Weights of a small mixture-of-experts language model, trained from scratch on English Wikipedia: a softmax router, 6369 steps.
Below are experts of layer 3 (counted from 0) of a mixture-of-experts language model. Rows are named router (the router's row for the expert), gate (a neuron's input weights, with its number), up (a neuron's input weights, with its number), down (a neuron's output weights, with its number) and show model dimensions 0-159. Each number is 200 + 40 x the weight over its row's rms, rounded and kept within 0 to 999.
After each expert's rows: "comes before" lists some tokens at least twice as common just after its tokens as in all text; "gets" lists some tokens that make up at least twice as much of what it gets as of all text. This comes from a sample of Wikipedia text that the model never trained on. Tokens count by the router's weight.

# expert 19
router,170,235,149,209,165,70,190,209,263,222,153,187,201,163,253,163,218,220,179,195,193,184,195,146,191,169,206,236,202,167,88,255,198,218,222,271,212,172,184,176,225,217,191,122,178,108,180,165,199,192,149,212,129,157,164,186,247,150,193,271,168,179,201,278,222,200,138,180,159,230,227,225,163,198,196,147,127,169,151,222,191,199,211,217,154,277,207,207,237,196,174,171,224,187,160,153,216,233,138,202,242,236,169,212,233,112,122,208,154,155,174,159,174,187,226,165,174,173,235,252,153,206,159,188,223,223,165,174,157,240,225,214,212,233,160,166,210,175,165,137,235,168,137,144,227,167,268,131,206,220,184,216,125,180,183,220,103,248,151,157
gate1,226,182,192,208,197,209,183,247,180,200,248,217,196,204,139,167,247,219,225,207,247,160,265,152,202,200,191,314,179,199,205,199,137,359,179,282,131,121,226,216,221,201,183,89,208,190,100,209,192,231,201,187,151,207,194,143,225,151,187,207,218,224,175,201,212,245,265,197,216,169,197,201,264,228,103,220,250,180,183,205,233,206,211,178,192,214,151,158,200,247,199,185,163,142,195,150,184,200,156,219,214,252,167,194,248,209,201,126,211,205,251,228,159,207,228,206,217,177,189,142,138,204,205,270,141,213,199,203,171,150,220,72,271,188,197,179,201,193,191,185,138,195,195,180,310,219,211,199,144,196,236,203,199,143,204,199,234,254,187,182
up1,226,200,111,183,132,185,292,145,229,224,227,179,202,164,204,243,191,201,168,121,201,184,146,218,238,217,209,102,158,200,194,124,188,178,227,149,299,240,249,200,112,203,198,288,181,282,265,183,169,201,211,202,215,221,303,206,195,199,244,242,132,162,225,129,206,217,149,205,188,164,201,150,221,216,225,150,222,204,199,194,143,152,178,179,233,186,194,232,149,178,192,187,202,211,200,231,220,157,369,216,178,205,223,163,141,189,182,201,213,216,203,210,200,206,166,206,205,207,172,177,216,149,188,178,206,234,251,202,256,251,130,198,133,207,230,197,190,226,255,174,256,204,149,266,203,224,191,111,230,197,205,267,199,204,220,201,150,186,159,212
down1,178,212,228,209,150,206,189,201,130,194,170,213,208,161,157,211,220,196,266,119,198,220,234,194,204,231,288,206,201,193,156,226,289,190,192,197,184,201,242,302,201,223,213,200,222,102,141,295,202,207,180,194,214,227,97,279,173,190,262,184,91,189,201,204,239,188,268,168,177,198,206,251,201,129,237,209,176,221,158,212,200,205,212,163,153,222,164,213,200,192,162,204,148,117,209,231,200,167,235,203,241,188,187,197,180,178,223,224,239,214,193,218,204,255,180,207,205,280,232,230,188,227,275,205,152,203,269,159,253,160,249,223,221,209,210,213,198,200,164,191,190,241,224,143,195,175,202,277,158,56,268,98,161,207,170,174,205,180,143,208
comes before: "S", "\n", "=", " ", "F", "A"
gets: "\n", "|", " ", ".", "-", "/"

# expert 43
router,271,171,239,208,194,207,233,277,226,185,178,172,240,238,212,203,244,162,245,161,171,114,180,136,142,223,175,239,241,285,201,153,185,214,164,199,167,230,240,199,140,142,170,114,250,199,252,108,202,135,236,188,228,271,207,179,201,136,231,174,183,145,157,268,215,203,189,193,235,180,183,182,159,209,189,249,170,251,254,256,200,133,182,267,228,215,162,285,220,146,189,155,166,129,206,196,271,130,174,172,191,205,228,166,236,228,202,177,202,213,199,210,245,214,175,220,170,260,275,150,233,254,170,154,190,212,256,230,237,165,226,203,261,174,271,211,171,213,237,241,188,163,224,212,189,179,135,180,153,215,212,136,246,221,277,178,149,234,221,251
gate3,100,131,161,204,162,203,224,201,226,114,245,196,134,207,251,157,195,203,173,214,153,207,289,152,150,212,135,119,215,117,134,191,203,217,175,253,206,205,179,139,182,175,197,152,180,244,170,208,133,181,200,93,156,259,244,255,171,184,237,180,242,199,175,141,142,192,200,231,212,197,221,217,187,212,221,201,154,184,206,221,215,161,216,235,120,196,201,158,227,200,193,235,199,140,172,198,183,237,171,165,203,107,202,179,199,196,195,213,238,236,193,224,181,112,197,189,146,257,173,186,111,175,198,201,170,199,200,198,201,184,145,193,249,190,199,131,211,183,206,201,146,201,137,320,284,158,178,177,154,215,188,202,274,152,198,202,211,202,147,283
up3,295,205,232,227,296,143,210,161,180,257,165,200,235,177,199,251,201,200,204,189,207,202,141,273,303,193,281,253,188,236,285,220,199,211,211,151,165,208,199,224,225,233,157,279,207,193,217,229,222,227,206,253,221,135,199,168,224,252,173,243,167,198,254,258,271,167,200,178,191,197,170,203,233,137,170,204,277,238,190,169,171,257,185,177,245,201,201,227,184,187,234,204,193,288,217,266,220,193,209,216,190,261,205,237,209,213,181,148,193,140,200,200,195,266,189,222,259,171,213,202,254,276,192,207,244,211,203,198,199,193,194,233,193,258,205,306,205,225,206,184,247,197,287,60,142,216,227,202,236,173,196,198,141,263,201,190,225,181,253,133
down3,202,160,148,187,246,187,216,205,154,268,187,118,171,52,201,270,174,240,199,274,190,200,186,145,205,201,206,258,155,215,202,226,214,176,218,172,193,231,231,205,193,234,164,163,306,132,225,241,149,170,209,326,201,167,223,178,168,205,236,150,200,186,191,187,196,193,201,229,190,157,233,227,224,220,201,202,133,183,240,196,222,168,193,187,239,262,194,218,256,155,239,192,259,258,242,194,196,174,204,195,158,188,239,200,199,202,169,200,196,162,173,244,208,125,246,238,129,191,235,195,253,198,196,246,141,199,275,217,214,205,127,230,210,232,213,225,210,149,201,181,197,135,177,89,253,187,201,213,189,268,243,198,232,199,161,125,86,219,138,200
comes before: " in", "\n", " the", " by", " to", " a"
gets: "==", " was", " played", " released", " won", " =="

# expert 61
router,149,251,220,157,170,186,233,202,241,199,231,219,159,147,232,200,171,244,264,221,248,216,218,248,113,203,224,228,169,152,143,178,130,239,193,180,232,227,197,254,147,195,137,151,233,223,272,249,243,143,142,239,203,200,164,206,181,230,162,247,224,259,181,285,139,234,218,259,179,178,265,211,233,246,210,247,176,209,119,199,141,215,216,204,275,192,137,246,192,196,120,213,243,243,221,217,232,225,246,217,208,217,178,179,170,178,146,148,227,174,135,179,172,233,181,216,173,196,273,230,175,139,240,249,199,181,200,275,161,244,208,159,129,159,272,183,256,212,261,247,264,211,231,164,230,225,238,142,147,236,249,167,184,144,236,194,217,149,207,161
gate1,146,224,218,155,226,365,201,249,187,198,237,217,232,243,199,202,187,222,201,219,216,230,292,283,218,223,252,175,253,197,179,206,229,143,198,235,161,214,209,204,312,189,113,259,178,196,184,208,229,183,231,194,252,237,243,214,194,174,186,233,214,185,225,197,198,228,234,198,261,159,214,263,150,207,194,257,187,281,206,194,168,192,149,193,203,196,222,226,191,250,272,274,193,219,197,198,195,200,201,154,194,215,223,189,173,198,204,185,204,143,259,115,181,212,198,219,201,136,189,245,200,151,203,236,200,286,190,190,155,188,225,216,287,210,197,332,214,188,229,104,200,229,169,180,194,203,289,313,207,222,201,185,176,217,223,202,256,232,187,218
up1,148,259,222,115,238,369,207,259,186,229,220,244,257,237,182,211,173,212,205,203,216,245,293,292,221,229,221,202,264,194,179,200,261,136,195,229,200,205,206,221,240,183,137,255,193,190,130,233,206,207,205,188,234,226,243,232,187,195,187,219,205,191,205,167,199,253,230,181,229,198,200,255,123,195,183,229,181,270,237,191,197,203,165,192,215,192,228,251,180,246,242,248,199,203,200,193,192,209,208,115,204,231,245,202,199,206,200,185,179,153,237,64,171,214,156,202,187,101,176,225,215,165,199,233,202,274,204,201,163,193,204,199,293,230,146,278,203,195,212,143,176,249,153,185,195,202,295,230,205,209,183,199,230,203,268,209,264,250,161,225
down1,207,201,208,214,236,107,176,284,200,124,305,247,230,240,210,229,186,195,193,282,224,196,244,154,198,200,230,227,226,183,197,200,184,150,233,200,214,198,159,128,184,215,177,168,254,198,199,178,217,179,212,200,150,183,255,261,154,158,194,211,181,229,213,124,235,293,198,205,195,237,211,196,187,215,190,210,206,202,235,165,214,204,193,67,175,260,208,268,207,166,206,192,163,183,273,186,172,185,205,192,227,181,179,226,103,178,279,162,140,195,210,207,200,206,160,186,290,166,199,177,122,213,257,133,215,207,250,196,191,190,235,206,250,153,154,191,172,244,197,162,225,190,202,246,295,122,154,282,102,194,260,190,180,161,241,224,242,211,156,201
comes before: " |", ")", "–", ".", ",", "°"
gets: "1", "2", "3", "4", "5", "9"

# expert 11
router,221,305,155,179,254,172,240,176,242,177,141,261,217,182,262,197,251,187,155,174,144,132,249,199,148,127,249,196,152,165,153,265,261,229,192,289,212,175,192,198,179,199,208,131,237,129,181,166,218,158,225,191,195,128,238,196,252,183,225,254,169,235,195,223,210,238,107,214,146,263,152,248,210,234,244,183,176,239,186,236,230,247,169,223,167,237,184,156,210,190,131,166,254,142,173,184,223,242,111,221,194,192,174,210,177,195,199,184,214,221,246,217,205,127,217,219,205,215,239,221,147,220,188,159,213,168,213,143,165,273,201,149,196,148,154,202,251,206,166,208,236,208,188,157,239,168,252,189,254,234,224,164,110,205,202,165,107,230,133,182
gate2,197,206,218,195,188,129,212,199,144,219,164,210,169,112,199,201,211,216,229,161,199,221,199,203,203,190,266,213,214,212,218,184,205,260,234,186,234,169,206,271,205,206,188,182,213,225,281,195,195,186,181,141,215,245,208,263,206,204,172,197,190,200,215,221,255,173,229,231,210,189,235,177,266,160,204,162,231,188,189,193,216,184,195,214,237,179,229,229,205,277,178,84,198,147,75,107,180,290,250,242,162,201,206,26,246,253,212,201,268,200,299,243,223,171,207,191,179,199,207,184,207,263,226,265,214,192,166,221,138,211,207,201,268,264,204,193,199,215,230,181,234,249,108,211,188,233,207,188,289,221,141,231,266,146,196,200,237,186,202,200
up2,200,188,234,185,209,127,198,204,173,227,172,209,148,154,201,228,200,207,257,208,217,207,206,203,213,215,221,198,226,236,224,207,202,292,236,204,223,152,250,278,199,205,183,189,202,225,233,201,153,165,147,169,203,268,223,266,136,178,196,189,180,205,204,230,227,190,262,197,257,234,219,175,276,152,202,168,253,176,201,183,212,219,219,204,251,208,280,224,223,236,196,144,172,146,134,129,194,273,286,234,114,219,199,63,209,304,217,229,247,207,259,220,265,156,226,191,176,204,191,211,255,237,258,154,213,185,176,200,173,216,202,200,283,227,240,241,209,209,218,197,210,277,66,208,196,299,224,200,256,201,197,217,265,155,194,219,202,174,207,238
down2,144,200,194,196,163,201,249,222,223,247,158,224,216,100,138,195,175,202,215,212,216,143,243,168,178,247,220,231,223,257,221,147,223,209,119,191,127,115,162,313,196,206,193,198,149,261,203,192,202,214,202,132,190,200,194,213,250,211,218,91,192,177,161,211,205,196,225,302,226,199,194,205,214,116,191,258,183,211,161,205,268,163,198,215,246,293,216,139,150,214,165,250,168,268,191,187,202,192,216,194,224,136,212,199,220,191,282,201,200,241,203,196,151,202,201,209,176,203,212,62,241,253,183,235,173,236,184,209,124,100,194,175,222,198,163,192,195,204,193,190,271,204,208,174,167,143,196,170,229,210,201,223,272,290,203,214,175,202,202,186
comes before: "\n", "|", " ", "-", " (", "The"
gets: "\"", " |", ")", "\n", " (", "."

# expert 18
router,178,235,143,207,177,70,192,214,266,226,158,180,197,170,254,160,207,221,187,198,190,194,207,154,199,161,219,233,209,172,88,258,198,215,222,273,226,166,174,172,221,224,187,108,185,116,171,160,183,200,141,208,132,161,173,181,247,147,194,269,167,184,197,273,219,195,133,177,167,220,219,229,159,193,198,149,132,163,149,220,181,201,211,223,145,280,214,203,232,203,175,170,225,192,155,150,228,220,123,205,237,242,165,215,232,131,127,211,141,162,178,157,170,194,222,160,171,175,234,258,163,202,156,190,227,224,170,171,157,247,217,204,215,234,174,148,209,179,161,149,228,166,152,149,223,157,278,131,208,229,197,214,130,173,187,211,103,250,151,166
gate3,227,274,199,167,191,210,164,253,170,226,164,240,245,95,173,195,196,101,164,218,169,189,102,70,261,196,199,278,191,229,201,244,166,160,180,163,213,263,208,194,179,256,157,192,229,179,239,199,185,199,147,134,141,244,165,169,204,186,221,214,141,231,209,233,246,216,209,218,216,208,206,205,231,219,244,203,235,187,245,206,212,162,156,149,221,138,188,223,195,168,188,231,191,92,180,192,254,187,212,206,196,220,207,182,154,217,220,168,210,235,253,200,125,194,132,218,231,151,153,196,244,190,213,188,199,199,192,230,236,192,229,200,211,253,193,115,190,289,261,194,245,203,197,215,206,211,322,197,195,219,189,341,178,237,137,218,199,193,199,172
up3,265,284,201,140,189,212,205,243,177,231,175,197,269,90,172,224,195,128,188,219,205,195,173,88,234,187,193,255,200,234,160,203,181,196,183,156,207,250,224,191,166,284,192,201,226,179,227,223,186,193,149,128,143,280,203,175,195,193,218,285,169,253,230,203,243,257,207,210,232,211,235,208,192,216,232,222,242,177,257,188,204,190,157,155,214,109,206,235,159,187,196,247,191,100,227,222,268,198,218,199,209,251,225,144,172,254,210,107,204,239,246,241,195,208,111,274,215,171,133,183,264,220,201,188,200,200,190,234,224,201,212,246,198,241,199,133,180,248,260,199,243,195,222,200,205,209,307,204,204,243,191,299,161,217,154,192,187,208,240,189
down3,218,64,178,168,136,198,217,210,202,210,275,200,202,186,216,183,257,230,198,168,186,178,190,222,209,190,215,159,200,217,268,206,213,229,171,149,210,280,283,195,153,190,204,201,220,340,209,168,198,256,199,191,210,207,131,158,171,146,192,230,168,175,232,267,187,208,167,162,176,253,156,226,188,183,267,277,197,141,237,153,199,250,222,196,212,182,234,195,195,211,216,192,164,324,161,233,183,207,145,162,108,234,126,217,209,146,165,132,200,195,203,199,192,202,201,199,202,256,167,136,67,187,212,223,167,222,240,159,280,204,211,186,196,217,161,157,187,256,217,238,216,201,198,197,192,196,247,261,279,171,207,255,194,190,224,208,208,225,191,253
comes before: "\n", " The", "ific", "{", "imately", " In"
gets: ".", "N", ").", " well", "oss", "rac"

# expert 9
router,184,151,176,207,229,205,228,204,257,151,193,161,236,209,149,225,183,260,242,162,162,131,212,190,171,243,242,195,192,187,173,154,154,256,179,187,255,197,181,234,186,173,148,258,154,202,185,192,236,271,144,266,242,175,242,139,217,254,218,187,195,148,205,272,262,259,250,197,175,166,258,175,250,229,200,223,199,250,165,160,227,257,199,227,212,261,146,264,233,240,260,151,170,217,126,220,193,209,202,151,171,151,195,230,234,232,246,242,129,123,181,239,226,235,170,217,241,196,150,144,190,154,131,175,233,145,217,161,246,200,221,168,168,163,195,212,180,241,120,252,176,269,192,224,189,164,271,110,204,166,255,205,134,233,190,189,257,171,116,201
gate2,200,211,169,219,115,255,187,88,263,200,179,201,155,158,231,204,252,194,270,108,193,194,192,183,236,154,218,206,215,242,219,213,258,214,147,198,187,202,177,185,247,131,188,203,208,102,215,142,229,161,228,213,198,243,93,182,183,211,117,261,257,224,214,204,224,254,228,179,214,220,199,273,113,203,202,176,112,258,164,201,193,200,231,207,129,198,176,219,178,223,206,151,215,162,205,200,199,209,213,151,199,204,219,224,235,203,79,236,177,191,189,194,167,189,181,213,207,214,181,197,184,155,229,190,282,208,125,183,170,114,168,199,202,277,193,188,183,125,164,199,195,199,123,186,213,195,201,199,192,212,186,333,241,200,172,174,263,210,166,235
up2,222,253,213,242,198,196,199,163,268,202,141,225,191,167,80,201,295,167,235,137,146,187,262,165,347,199,254,246,197,221,209,189,239,200,210,176,224,211,200,126,270,129,221,241,243,170,191,192,267,170,188,236,224,210,201,281,251,225,178,236,123,186,200,222,183,199,201,191,192,210,204,243,180,270,125,154,114,247,191,213,251,217,218,178,170,182,145,209,194,210,179,168,215,202,197,198,191,253,164,188,209,229,160,197,176,187,174,297,191,181,201,187,198,201,222,193,249,232,169,164,181,164,205,191,273,218,166,221,124,90,144,186,205,205,192,223,218,187,211,221,208,190,192,133,230,174,158,229,178,179,125,222,246,188,275,236,193,125,191,257
down2,217,213,236,152,238,173,261,147,175,188,196,203,143,181,195,191,191,193,233,143,166,235,222,189,189,146,205,199,195,235,221,104,218,146,184,120,181,197,193,170,141,213,190,287,245,206,240,137,131,217,139,198,220,198,204,193,222,299,207,212,217,180,275,189,218,191,225,135,254,185,204,199,202,95,233,210,192,259,182,207,284,147,195,182,209,213,223,184,171,211,205,314,161,215,271,190,259,291,202,186,208,162,164,238,209,158,162,217,187,168,225,231,204,292,204,211,124,162,125,189,97,200,182,210,192,233,201,153,167,182,190,162,240,168,255,209,121,205,246,203,206,196,202,238,155,310,199,171,231,206,202,268,200,199,269,205,217,186,242,212
comes before: " and", " which", " but", " the", " he", "000"
gets: ",", "),", " (", ".,", "\",", " ,"

# expert 55
router,180,230,151,213,167,64,177,198,262,223,143,178,198,173,251,160,208,215,200,193,185,185,193,167,196,165,218,237,205,171,89,255,204,216,223,265,209,168,176,174,219,221,194,110,186,99,169,169,194,188,141,207,128,159,182,188,229,155,188,278,188,181,186,278,227,196,136,184,160,233,231,213,174,197,203,159,131,171,155,227,179,194,205,212,158,280,205,217,233,208,174,167,230,183,157,156,215,235,118,201,255,236,141,218,228,121,114,210,144,157,171,166,171,173,229,163,158,167,240,245,163,209,157,190,228,229,168,183,167,237,222,205,216,229,171,162,225,174,173,155,232,170,155,141,227,170,274,130,199,227,192,213,123,163,199,216,110,249,154,178
gate1,196,216,140,129,201,237,191,134,202,153,174,236,190,167,197,252,210,193,197,161,298,209,293,211,255,133,190,136,195,193,220,206,209,223,200,181,166,337,210,189,110,174,189,193,207,208,312,221,175,253,201,223,218,175,203,227,205,163,213,106,171,138,204,163,200,170,211,198,202,201,177,241,154,202,199,258,235,172,199,193,149,212,142,153,242,202,200,219,184,211,168,113,200,203,197,194,198,192,206,175,172,203,157,131,102,191,187,232,212,200,256,258,303,193,200,163,210,95,207,139,102,191,210,214,299,186,200,129,225,254,201,206,207,194,224,209,209,207,246,230,184,200,185,194,217,163,103,208,210,219,136,199,168,184,178,216,223,188,182,206
up1,219,199,271,211,265,346,211,173,208,314,199,128,255,159,61,179,183,164,204,58,208,223,174,209,211,226,203,200,188,239,201,153,188,177,202,239,231,212,231,204,185,184,201,269,237,195,221,209,167,231,182,213,199,239,213,188,236,257,207,216,196,205,175,186,202,197,200,167,208,208,247,149,220,168,222,198,201,233,261,105,198,81,205,195,190,155,244,236,133,173,194,231,203,146,211,213,165,186,221,188,228,194,265,183,200,217,237,197,267,176,208,202,208,205,150,203,228,224,115,181,199,155,241,220,222,172,155,197,190,225,234,222,192,203,212,148,172,293,232,237,163,210,193,248,212,204,186,239,199,246,198,200,219,246,195,78,157,226,199,260
down1,183,204,196,171,109,204,210,251,209,161,161,182,124,249,174,168,186,139,153,219,137,180,166,216,273,188,225,164,249,180,271,169,186,184,198,256,277,216,202,206,162,192,270,239,188,188,217,199,198,209,230,261,191,237,326,195,180,153,138,129,218,155,216,222,223,186,203,201,182,287,231,195,193,181,202,193,84,165,184,205,252,168,196,195,217,238,220,77,274,185,116,181,192,203,256,197,173,197,207,223,244,200,154,221,200,234,201,197,244,125,198,204,201,298,230,215,222,208,222,185,219,180,274,198,230,195,213,210,230,213,193,194,196,176,143,129,209,210,102,269,197,211,197,187,286,249,152,213,216,139,132,206,182,178,196,198,255,225,197,216
comes before: " |", "\n", " 0", "0", "1", "|"
gets: " |", "\n", "–", "-", ".", " 0"

# expert 46
router,182,230,144,196,171,58,195,211,265,227,150,189,199,169,256,161,215,221,178,189,192,185,207,152,195,162,211,236,211,174,87,258,202,216,225,274,217,170,177,175,215,219,181,118,184,107,183,160,194,191,131,208,129,168,171,188,249,141,190,268,173,188,201,275,223,202,132,177,165,225,228,225,161,189,196,147,134,167,152,219,176,202,212,225,153,279,205,200,237,208,171,161,223,187,161,152,227,223,119,200,242,238,161,207,234,126,126,203,151,156,181,161,164,186,217,164,162,179,233,251,166,207,164,186,232,222,170,173,165,239,227,210,211,235,168,150,222,182,166,149,229,165,149,146,217,163,266,142,200,224,184,216,128,174,189,220,105,250,158,160
gate2,186,176,159,170,199,121,192,229,203,233,188,219,179,252,215,197,230,213,275,166,153,187,200,186,167,238,150,201,200,158,180,235,125,199,164,200,161,206,151,241,201,178,208,153,192,267,113,195,183,179,114,134,168,205,216,200,194,213,279,184,228,251,188,209,252,232,300,205,191,217,111,201,204,171,169,241,240,179,154,199,198,139,199,205,153,228,96,154,135,240,236,200,259,184,183,202,261,205,151,191,178,235,82,112,178,214,190,189,169,158,226,236,299,117,260,201,193,208,198,219,232,201,211,196,197,182,138,230,204,209,220,191,178,214,83,234,207,263,187,191,197,196,183,199,214,230,187,177,161,168,257,218,166,189,283,142,235,186,203,123
up2,183,136,199,203,184,313,193,216,150,207,168,195,189,170,242,187,189,154,284,215,122,186,189,200,149,217,217,203,280,182,199,164,208,231,260,213,146,166,156,194,202,196,173,196,202,250,149,192,201,165,168,212,208,187,205,201,190,190,181,258,225,171,129,192,273,170,122,187,201,172,159,153,209,143,201,197,224,156,239,202,231,160,184,209,199,220,140,147,224,243,170,197,202,253,181,198,212,215,176,259,250,153,215,166,183,215,206,221,192,265,193,207,251,129,204,201,202,149,173,215,172,281,208,177,154,188,249,166,310,221,247,66,196,210,97,314,200,217,212,195,254,184,184,155,224,198,226,246,152,221,235,116,172,160,212,191,251,187,151,296
down2,197,232,193,180,168,238,232,206,211,201,200,184,238,272,232,221,152,108,136,272,244,204,153,210,174,206,255,214,202,171,176,178,196,205,201,204,259,242,152,124,200,207,171,202,201,161,215,221,171,188,186,268,298,135,225,244,271,223,151,222,189,189,201,278,216,180,117,219,138,103,143,215,188,132,194,202,181,230,213,239,202,153,187,172,201,177,243,218,216,169,243,259,194,152,195,241,230,155,201,190,210,226,187,131,273,201,198,174,195,185,183,279,133,203,215,214,178,200,222,204,130,335,190,269,220,215,191,189,154,204,200,190,164,231,201,117,237,170,220,202,211,179,205,201,273,247,116,175,231,150,183,248,122,200,126,237,206,254,227,156
comes before: "\n", "|", "-", "{", " ", "=="
gets: "|", "\n", ".", ")", " |", " to"

# expert 17
router,204,202,203,217,183,196,218,232,198,262,111,230,264,147,140,141,218,264,165,169,244,215,197,197,188,205,208,273,142,167,250,173,253,152,164,210,259,263,159,231,222,138,171,211,245,184,238,202,222,181,177,211,220,258,158,255,222,158,218,277,183,174,164,153,249,105,238,242,198,173,181,189,179,189,199,243,225,176,209,246,225,242,189,260,226,276,228,201,144,217,213,152,111,250,230,206,133,225,180,186,246,255,156,242,164,205,128,169,238,226,225,121,228,199,247,194,204,236,141,179,175,159,206,194,232,171,231,181,130,221,248,272,222,175,259,141,257,152,144,190,193,221,219,216,139,236,206,229,175,180,184,130,121,201,234,197,247,136,252,183
gate3,141,246,156,244,111,231,142,218,195,222,183,179,349,169,210,196,173,245,93,202,208,202,137,107,120,213,171,221,194,145,172,109,76,227,199,122,281,176,145,173,205,137,192,219,230,210,191,143,208,201,238,196,132,219,223,163,185,174,199,111,158,124,213,193,141,200,196,235,181,166,263,225,222,114,213,155,224,192,237,200,165,200,179,184,206,215,206,176,252,202,192,158,196,252,138,197,200,214,194,182,193,198,160,163,179,214,190,199,161,228,164,200,200,200,174,137,206,167,203,199,199,222,175,191,194,167,155,203,202,179,184,234,141,236,280,227,194,170,264,199,215,196,155,138,232,204,199,192,198,190,202,252,143,222,159,252,195,191,175,254
up3,301,164,228,175,229,197,270,205,209,195,209,229,74,219,192,243,197,128,368,201,169,197,242,263,232,198,226,176,238,228,225,258,323,169,208,245,132,219,240,231,156,281,237,194,181,195,203,291,239,192,162,209,230,192,168,221,229,205,220,241,279,306,215,216,289,202,221,197,225,235,138,209,176,282,194,239,173,215,193,191,211,232,221,209,197,173,204,203,188,199,228,216,246,160,215,232,203,218,219,217,210,199,257,200,212,195,207,178,234,166,199,226,201,176,213,247,169,224,188,198,187,174,231,188,195,239,218,197,205,207,194,116,258,185,130,186,234,262,145,212,170,225,241,278,169,203,218,207,217,225,208,142,272,200,254,187,199,228,220,160
down3,233,193,197,134,209,173,218,272,178,199,225,211,210,255,200,192,201,222,198,174,155,182,193,253,196,177,217,196,128,192,214,167,234,195,210,210,180,121,193,193,182,158,175,218,270,251,224,94,318,187,189,220,175,158,218,295,206,168,180,197,193,169,232,214,222,238,214,157,181,190,201,200,280,261,201,189,197,178,182,209,196,192,92,205,216,208,266,277,210,131,197,157,143,138,144,190,188,248,220,315,148,232,206,249,177,220,174,203,270,232,251,194,200,192,194,230,181,197,200,217,267,174,224,183,246,204,178,93,234,252,210,208,162,154,198,198,158,128,161,222,135,205,90,229,248,200,260,168,189,181,173,225,200,277,215,266,222,178,248,193
comes before: ",", " (", "i", "a", "ov", "ski"
gets: "z", "k", "ov", "o", "i", "u"

# expert 32
router,138,241,149,124,143,221,201,175,240,237,220,208,210,179,171,145,171,199,250,152,248,216,212,206,267,202,236,173,180,201,207,205,253,222,184,188,193,141,141,264,172,202,234,201,230,221,200,219,257,252,240,146,145,144,193,266,136,203,255,185,230,202,243,190,117,173,241,148,185,176,225,139,174,198,145,255,214,178,213,176,257,191,216,253,263,155,213,234,222,157,213,214,212,264,232,225,268,161,190,192,209,162,248,129,185,226,175,219,195,128,183,216,231,233,219,246,158,232,170,175,222,206,218,175,188,164,184,240,150,96,270,230,277,164,220,130,140,148,126,227,256,177,138,226,168,156,196,186,289,254,194,172,194,238,190,252,209,215,295,220
gate2,197,134,267,187,140,158,234,167,179,190,126,232,225,202,217,150,187,194,201,186,197,103,167,206,222,200,216,187,270,158,199,212,182,156,200,185,247,121,127,141,204,192,238,151,274,202,227,208,178,195,210,94,206,153,143,248,209,190,174,195,187,213,202,272,186,186,219,232,152,199,217,180,256,206,228,203,193,207,200,86,182,297,197,142,205,204,254,162,236,195,223,162,195,200,180,203,195,212,180,148,193,130,211,204,232,114,176,148,176,194,211,212,191,284,230,252,187,207,176,104,247,243,191,275,129,207,222,196,220,157,211,290,202,189,144,205,205,128,233,224,176,195,117,202,212,198,196,217,236,160,289,186,198,195,231,222,213,202,140,103
up2,173,213,127,277,208,223,179,285,207,240,219,237,173,192,181,258,191,203,227,213,231,205,206,204,125,230,201,256,137,205,204,154,157,234,197,281,236,262,215,287,223,215,253,245,267,199,207,158,228,138,313,196,220,159,197,129,187,214,239,227,240,193,214,205,255,233,199,219,96,205,194,203,190,185,173,164,203,134,151,213,158,187,181,213,201,200,229,145,196,201,178,238,202,192,127,206,165,225,266,200,102,226,201,213,243,248,297,224,260,244,187,217,212,78,204,124,271,175,245,196,236,190,197,245,203,198,201,201,141,245,193,233,186,181,176,246,216,200,198,198,159,230,289,219,270,192,218,192,215,229,215,273,241,192,175,251,235,198,193,199
down2,184,215,195,182,223,120,238,207,290,208,179,149,140,183,255,197,199,198,191,205,213,190,227,245,195,204,156,191,183,151,137,240,185,293,227,191,255,221,198,149,136,197,164,181,199,175,265,176,250,194,73,187,253,201,253,234,178,167,192,155,83,219,141,155,178,173,186,135,238,187,204,163,290,200,215,207,244,214,215,184,302,153,190,150,167,240,244,188,298,257,237,248,263,217,203,219,208,200,206,210,225,193,142,224,249,167,163,255,174,171,178,215,231,182,203,245,198,211,162,204,196,230,297,203,177,224,144,200,233,197,192,291,215,202,199,205,159,203,315,207,199,198,203,158,271,183,177,222,199,177,197,185,189,249,200,135,197,201,177,141
comes before: " of", ",", ".", " and", " in", " to"
gets: "ge", "e", "age", "ion", "ment", "er"